{"n_experts": 64, "d_expert": 64, "hidden_act": "swiglu", "router_score": "sigmoid", "normalize_top_k": true, "balance_loss": 0.000997, "router_cosine_scale": 20.0, "norm": "rmsnorm", "optimizer": "muon", "batch_tokens": [65536, 131072], "train_tokens": 541600000, "max_steps": 5592}
Below are experts of layer 4 (counted from 0) of a mixture-of-experts language model. Rows are named router (the router's row for the expert), gate (a neuron's input weights, with its number), up (a neuron's input weights, with its number) and show model dimensions 336-447. Each number is 500 + 25 x the weight over its row's rms, rounded and kept within 0 to 999. Numbers have three digits each.
After each expert's rows: a language model's description of what the expert responds to. This comes from a sample of Wikipedia text that the model never trained on.

# expert 25
router:542513516509478466488550514501493479451518530530454543520485510522506508491515610502517519554531492510505522514488501503510532500460520507505486492516525530478488466481482509485495500486517522553486521459524460501514516469507492500458461506494466493468497487532443485526466496490520542493515515482499518461509488467505483533520495477527
gate0:495477489534508507544487490519521469478562503520532513485487511486513535467511480511515543500538546495494513480454448485500518522445477456502517463498482520522464490531508502487493495485496475462505481503483486526488499514499469497516499503474446505523542530454534526502447506460498517453543505517504531548515484504512510483519501517510
up0:473489492533474476479537460488468500502544459489526445513486483461480468502519509479494490510458514476503551512446513469509497542521487518498520495519556436506509518474502517498487532494498504478469489513459564534522485496471507474491486515504525500481509532534548534489474500532523498508515467504496491503528472491531475450495529475523
It responds to: Spaces before numbers. Lone space tokens before numbers in tables, coordinates and census statistics, plus degree, percent, minus signs and words like age, population.

# expert 7
router:507512531495532512506564452452477441447526500515501489532521524504518519461542531479519485520528446524439531471507480467490525505511529541499528511502530498478441504490483510503486491523502483500494499480516459511484535488499524545503480503493499522505488485513524516483469492515523528506526508470517521497534487481521520496501498506456
gate3:509529504493517498524504530501493499503497541489477528495497534478470486518476494453513515547526510497464467474557479503465511495503555534506496548526491531530506491496512513507474468483506505534537494514495538514562556520464543472567450511518499489529500459532524496503487475483486510503489516534499496539491520524484468494493505531511
up3:550550486505486491498478514541489462510555484512488509514506556551474518473484471481498480487515464529491489474483493501519470510498489512530501476511527501481504492497462508536484463493508527549492480471461456509538494499562505534498521517486529506506515515496504501467491450496523505505513563532486509488514483495505496511513497527494
It responds to: Mid-name word pieces. Middle and final pieces inside personal and place names split into subwords, such as -son, -ton, -berg, McAvo-y, Barb-er.

# expert 61
router:515543527485495475511535486503505499456520488521473531495514486560473488478537509498506505521537498496531472524488506435483515488516477506444522497519525510479452496498489524513473545500504478505485483499527458481513522465499517491468490502498510486454519519513500525491497506491511524521503542430464535470500539490492510429537489543508
gate0:501509505478532462456490490511488516519504518535477485491514510530490482441508536554510540552476487486476498467492497479515517528485486481497453504482491519493515535497523467516481511503475514536532544542501520502511519517503509568454513514482529449539530500494462542474524488517473474472494465524506493516518530499527503505529504474515
up0:500540505513494500490540499524447511467476473471505494467486531492513470497516517502486474510510484491515486532507446523464485504465492549498504537504486487539465502509475498515455531474453525529497515517492533489534509506506486509549522491449481490502550525517558467519511510507494444491516522532471537539466483510515493557508469487496
It responds to: Main verb stems. Main verbs and verb stems after subjects or auxiliaries, such as had, has, won, used, received, and stems taking -ed or -ing like prefer, raise.

# expert 50
router:562516432527518490534496507499498480489521537529484493498464492471494478464536552448516477508582462460482503527522494496530519455489510507527520510521476515523467468495522513504530516497490477497538503470501483566507511497499543521472496449524480455488506492516503512522496501526527509516479536404493484498506485501547483508528492472510
gate0:497482534480498489506545517459499492488499534451497531536501487498490472504490470489451476545469547491455543457541489487493522509527480496509515500494531496503500498496493519531505505493457463506492545472456542466499470495537471493477481446502501460530557522470496497484547491488491532511544507484507504541539505508476495506490463475501
up0:522483493499481528449491482499495484482498535531510485516490431520512536523448496478544491490480496525479499515508469506537515494504478508474480495495518487527471532471521479468474487490480497476501502491502507475450510473468487492479500523519518474507495524514521512495527495477528507485499508480539513522471507539461486515517465479489
It responds to: Western name pieces. Word pieces inside English and European surnames and place names, such as Newberry, Trafalgar, Falkenberg, plus King, William, Hill, ford.

# expert 30
router:504482481469530492534517455468507492504496499524509517528542542510460493462510556480524464526506486508490494525462491508515504489496464490517509508489487499485529507484472479501503550554480507473507503483542475508508492493509522528505470435490503459492469465545538519509503445516507528529500500485486500511507491472467437512553510487527
gate6:485462514488501490474476511499491492535482503502465490507516515509495506503477520525522449512509458510498479450528491510509523543504463483497455464477507495497508524516481455537504517506517496528530498464547519488473488493521496473488528481550491538529504458526496474509506485508522482524478476467538511463466471477500520538516498515480
up6:519477462474494455515507530512492501491531548515455443475473492494485507515473497505485479506511494520470507543493487492483485519555463472490490478515536500491529469475486513516518492531529482510519495497490493484491470477508475456470485551504467541501553511501461518502479482490530527490525465502543517490484509479516511540500536507449
It responds to: Mid-word letter pieces. Short consonant-heavy pieces inside common and species words, such as ak, ck, tch, et, plus plural s.

# expert 20
router:491503522444469457512558489459514536485510485504506499510463498489473507522542553478528456514509509507502483541535466468519537512505502496483516465541549503481517509495510534513515516538516505530453522452474503478500516466517549504474486467514511495499491531539502518500484466497502522537488488475534513510511500477513480486468504504502
gate0:527509548496519476514487472490472509486496518508485515486480482494498521459470507504517514502519501507515509501507488453476518495476478525500510533518503475493500494477466534475521507521511512494449507518492567512490527470501524507463534561507469442492516508525492497493548460554517488510513427504512465507487553485505500490529498476538
up0:471491512480478497503531453533478505527460486497527476504475521518500508501498505490512481543483547474461463486502533495477489497552515494504499457507530515489539518546462500512510518526506498494498494512509485483494465503503497477489546460461477560527541525471490501481467486467450519498494510520503530479516495529485505507490497484487
It responds to: Articles and modals. Indefinite articles a and an, modal verbs such as can, would and may, and prefixes like con-, pro- and sub-, plus stray spaces.

# expert 53
router:524471500502507485505517480507480514505548500493468495503482480501471472474512530476528536483488467479473496483504500471533543487533524532457484501515504539499487516463490503519461501531496529547527517483483485513508525504487515541490477507510506444484520487499504516498484435508553526535515547491492513480485522488504509515511452503495
gate2:504557467488464448481518482504472512547469506505488468519477472493502536471487544521502475526496455476533491531496509509508464479524503522474504459526479498506496474493540478501500464512492530489519531503456528512545494511498515486498538530544479506535488541522491518509531472531482489506521480515521505513479520520464544501487520471536
up2:495494500531497525513480473490508520542508507517486534505478460466529465506487481533488519476461503467504519477543494503536542508482536520493493504483498467460495490453472514503484487518500478476516489512507471507507533511498542518510533560478515495538470525529468521488487519489496476474508496514475464564446504485486502523518475493498
It responds to: Commas and list separators. Commas, semicolons, closing parentheses with commas, table pipes and list hyphens, plus including and included.

# expert 14
router:502510474505474459512516467488485482516497481515515524512509475538482495478512515484493511551534455491517495512480494485504488478491474494457529497500524516492460483483490526517465508556512478542511518471502478539505494499518556495497455479482507467491524485512487502489477431514523539501481520508482495464570486461473444474493488489497
gate0:496491478514446463473449525534493497480540514487470499496540474509496513506501511514504478547511506480485457497488513545455512478515536499527498465480482511470511498506490454501457467517491545498452509538498480545514508495499498532538519496496515549483508512485464553510451497492465515489507439530501531480534502479505508488474515526480
up0:531508470492520456502461525523475476478515523537504493485539446536495498524544455537521500507522455507510467507524500513511527492495522527498522461474490501523528502475499482553469502477552495516491512519513488560487498513506557495474508517504542527468507514540456540521449481504491549511498509505488478486519465497492507497496490541488
It responds to: Adjectives and connectives. Mid-sentence adjectives such as local, military, new and various, conjunctions like and and or, and adjective suffixes like -al, -ic.

# expert 62
router:485499448475494441498537490501514476484486490503529500494530495495502492483541525481509520562564455489495481513534522500541524473483512482494524513490493513507514473497512527489457498572493512554466505489509484487503471487507527529474487472512499504521524452511477485516473465542492519510471487494479519489550523470455482479493482515489
gate0:498491470486512497585521509510512486466511460513504494550517557487511514514551552469545528492521474502531468440539483554492453457475490542520484477526468509504507497516497484516500496512534520492498481477564518569530492496474499525511486506518519526498512489525491475506528485486492497513515508495495475476488525505462523499460536452511
up0:493527545532515517453502525488455476525518547478557543491573508515496454473493480475509492500483524495477515506488529508494501550486526537475541513524503499489501449476462533506501469498517521543479505508479458511476472543533483569516487502483493495554488490488495511515470482536497512499476528465507507514524480454505515487472511476471
It responds to: Capital letters in acronyms. Single capital letters inside acronyms and codes such as NVIDIA, UNRWA, DTM, ALP, plus LaTeX symbols and rare scripts.

# expert 5
router:531530507476500489488500510462500501503518501528472540532520522505467497506521580474524475506523500497501478518534512460525495467478476524485511497517482523475481495507543486502490515482495493501509494453542454501508531475519515524481476482450519484474508503497518490476454440491493503503488514486499516431515505464474456531505495528511
gate0:481561520471478452545486506514514476533497469491488506574529522521528504476503509491496515505508494459495481484483521517462509524453517515525465518509505525474454523544469509508507504526486496522521480518479468489497502522498498476478516516492512524491513534523505543509525496484515505461501524491519504479525553478497521519482469492518
up0:498538513503484493524507505513516490518493507509462472486502506483479479525535535538502503478480491499489537464467473478519520528531435513520488481503502545462484523493494523494515500483493512526451476525529518502504509508525517474512514489457514462505543510493526489505510547481484471484483489506509488485481505512474489539484501545452
It responds to: Space and initial letters. Bare space tokens before years in birth-date ranges, plus single initial letters opening words like c, co, S, P, B.

# expert 23
router:534516501483472487498534477486495514477531516558529520479497491521486511435562550444525503507492465516512490485515492481487523477524522490513550460497491512501471481499519522501488532507487471526509514443546482526505508491472499525475500513538499491461488511519518494494509470494500538513495496505488512438516496461518515473506475472473
gate0:508517435509482460501496498537504479506497491486502530509483506523482512483530529481512503456492496527484501476466509528507459523504486516481480493462538513491457501539464516460501511516510484488483520482522492523467529505527486486479503497493497526539499479482466490472468509512487498481499498497529491468521502467502530448524526516487
up0:520472475486494469456465470544499449514457537479508523482459487484507501481527520524490521460510470463553468497477492507529462498519501554512530499522525475492503491487450482446503511480479468456468460461516477537466554477470507498501461515553482548495503527504496499445515489514523476523469511488474504472514503490517537515526502475491
It responds to: Dates and time prepositions. Month names, day digits in dates, and temporal prepositions or adverbs like in, on, after, during, upon, earlier.

# expert 51
router:491509510496517492482552499449483477496508498528497507538483517509475505490514525484534524494500453467511500503509488505519515501493495498512538469527507502498520460517487515514512523498448487507494495486494481514552546472477540474483498477481516485510466488508459500502533477524515523474489512463486493447565487484504487523469497497448
gate0:508479512454474489531550454505527518494463465485482484473492511520530484509496558497475467479444506491508520504505505531526465498513504511494500498523519425506520497496490466512480502459474504512490496456522491463516504483486474515455467527508551482521534507511533511488556502534476500496523488554490535496531428527470469481460517462525
up0:467436523486514476489536467445510485491501486494471522530488525554452494494492566497493549495484496525514462490509476491546521511502473512505532502510520410488509489467485459523477543504493467475494533507483525463483549504470508483483489483468500499533441470519516513528543472506444475507511541555501520448539474486486513493477496507496
It responds to: Clause connectors. Conjunctions, relative pronouns and subject pronouns starting a new clause, such as and, which, that, who, he, but.

# expert 16
router:549532494468477473509575492492487502498523514529470465501505484524450534455532527486524529488507477512469511455515476519499536474490493525491511479511534506464478466518536535470467535515480547507521476462512506540495536454513556521462500511506486497498503500479473521500533477492481521491516508500477522507522489463529526528485495504507
gate0:561496482523508501554494470503474499497539462501521471562466471456508500506545504487566496485496533491494485471523512525471514439506511542523521466511478510452505516536487485489486513528480513482502469521511532494525511491511495539505546513482519492496543494513493499524486492502520470510505557504508464450475534493550452493498501492508
up0:497494451497509480497526541535490510504486495484457504501498527515461519511510505505504491509515506488473510496475471464459512476475480518490478532536486518520488511512508531475495517449495503462486481515504522498492494513487495518505479497522543493517490536461477474529529472501521528553476480483500497512462515554517527492456502535569
It responds to: Reviews, charts, table digits. Digits in tables, statistics and years, plus review and chart words like Rotten Tomatoes, Metacritic, Billboard, rating.

# expert 26
router:514505504479496511503555496471507482431493487512481559498488518512493492502543565489520478518516475513489482516491500467521547474480493516480543529524492499486512455473503533502487481473488523486490496463540455539519546466504494488509507510489480458489486500540503478497466453510507500519493508505531523477479545416484472514541535516543
gate0:538507544483479477490541495481516473462473534543471500476507464496459477497484503450546526500487505481485515471555510520508496485493485499491559508528554503516477465509513546500546512478486508492498486510471542521484513486503543557478484509508475513506496532488536488518512474525540492504488558524524524546492475498512523525522502471509
up0:481531494507542507513504479524525477492501463506461463507536497495518467511514500475473489446479512490546489493507517491524464551488479510494517500495526463465457458495545548474497519515493508505468508488477509536530479519464492506472518524495500445530476493487525506549504535512490488530497533476487508544516444489510486479488475537527
It responds to: Spaces and parentheses. Bare space tokens and opening parentheses before numbers or notes in tables and lists, plus prefixes like re-, de-, dis-, un-.

# expert 36
router:541491477489500477525501477466530514451552494489526544507543479538479553493507545451530514503526496470494464482483505494484525468518497489486516457538515528498504469502510488514482496538524501483525488487482482514488497502516548480484470467480470441506515526493449508492466432470496510508548510476488527447514524479496473526520504476520
gate0:496518502457538527530489496465496490525501515510484526491479516528479520514479504480498491491490547537461509497556500491506504498529540482542502514532487529467499484490498461493487521517524464497541489498500542520483515504523505520502493536489516514521516496492485491518500490504493484552484508554538512457508537535503463504506471491523
up0:507493529524509464514496471524510510490515479504506462518491493494515486474520498553494495511515477502509480494494477522474496497478479488478507474481494482520494504523521538526479493468474537533449504525488492488490501489521476488499474493516510517469482471470502502500509514503494513485493492471472522522482449439465549497472474510499
It responds to: Sentence-ending periods. Periods closing sentences or abbreviations and the words opening the next, like The, plus nationality adjectives such as British, English, French.

# expert 2
router:497507526465499483560494452460478472509533535500485528518545492547461489447517529502518488497522490514517536474460461471490522502497482512502502508497482474464475465476493495454475551531495502480496510467508455508468488463491473500447502496512509451488493519523521494482493460529485541491495521475505518480509503461519497455494488500442
gate0:505475460504504518502506490537446508500491482478492456473514512520462510462502480468514500468548492519518504507495496449496502491561535479537515474488516513529515464535499487520515525530482523534533523509464488525546468509517455479518477519531501508566556489455534518516538491468460488496490491485497509499500550491540523511500523490508
up0:475480470514484496501498464522497484535493505491481494497496488544528499497501503501481486502524521565507505462517482470476538484538495525519519487464486521511487471528531458487497486508458467484520491492515478518525504472509468501540482557558467519511518511473528467493516462492503505475491494520550552516479497425482485496546450496479
It responds to: Digits in dates. Digits of years, dates and ID numbers, especially the opening 1 or 2 of years like 1974 or 2006, plus infobox list dashes.

# expert 60
router:511477493454496485508541463471463489477505486505515497520455489507484490455510519497484489475514497483479510484460465486538529477516520522499507493539536475515461518448483504463518521517495460519480490492535446510525528460482507487440481488497514466471506519538498512484506466499551493532507493486500503491499496455495503514523477471452
gate0:495526480457488528488508525495492503515488515452518564504483514477509502539528528504488503460491548478504464480500473512472498494463508546542490520521481519447504548481522472513492522457513518476510495502522502535467493473505489517471476484493457482526510521521550479525506499501491515506470455498496506495456510468511522479473489475533
up0:448476486515505500504516516491523508493520499499489469506488500491501501491517501495543528463493496507534480512512526468497478532520577521490501489485467507515526508493455506525478478544506484510467482472503494495535505526495482520486517464518534506467490515482470496509452506482508506527507535472494486464476490554512504535472493494509
It responds to: Clause-linking words. Commas, and, in, but, while, and pronouns he, she, they joining clauses, plus particles and nouns like out, back, off, home.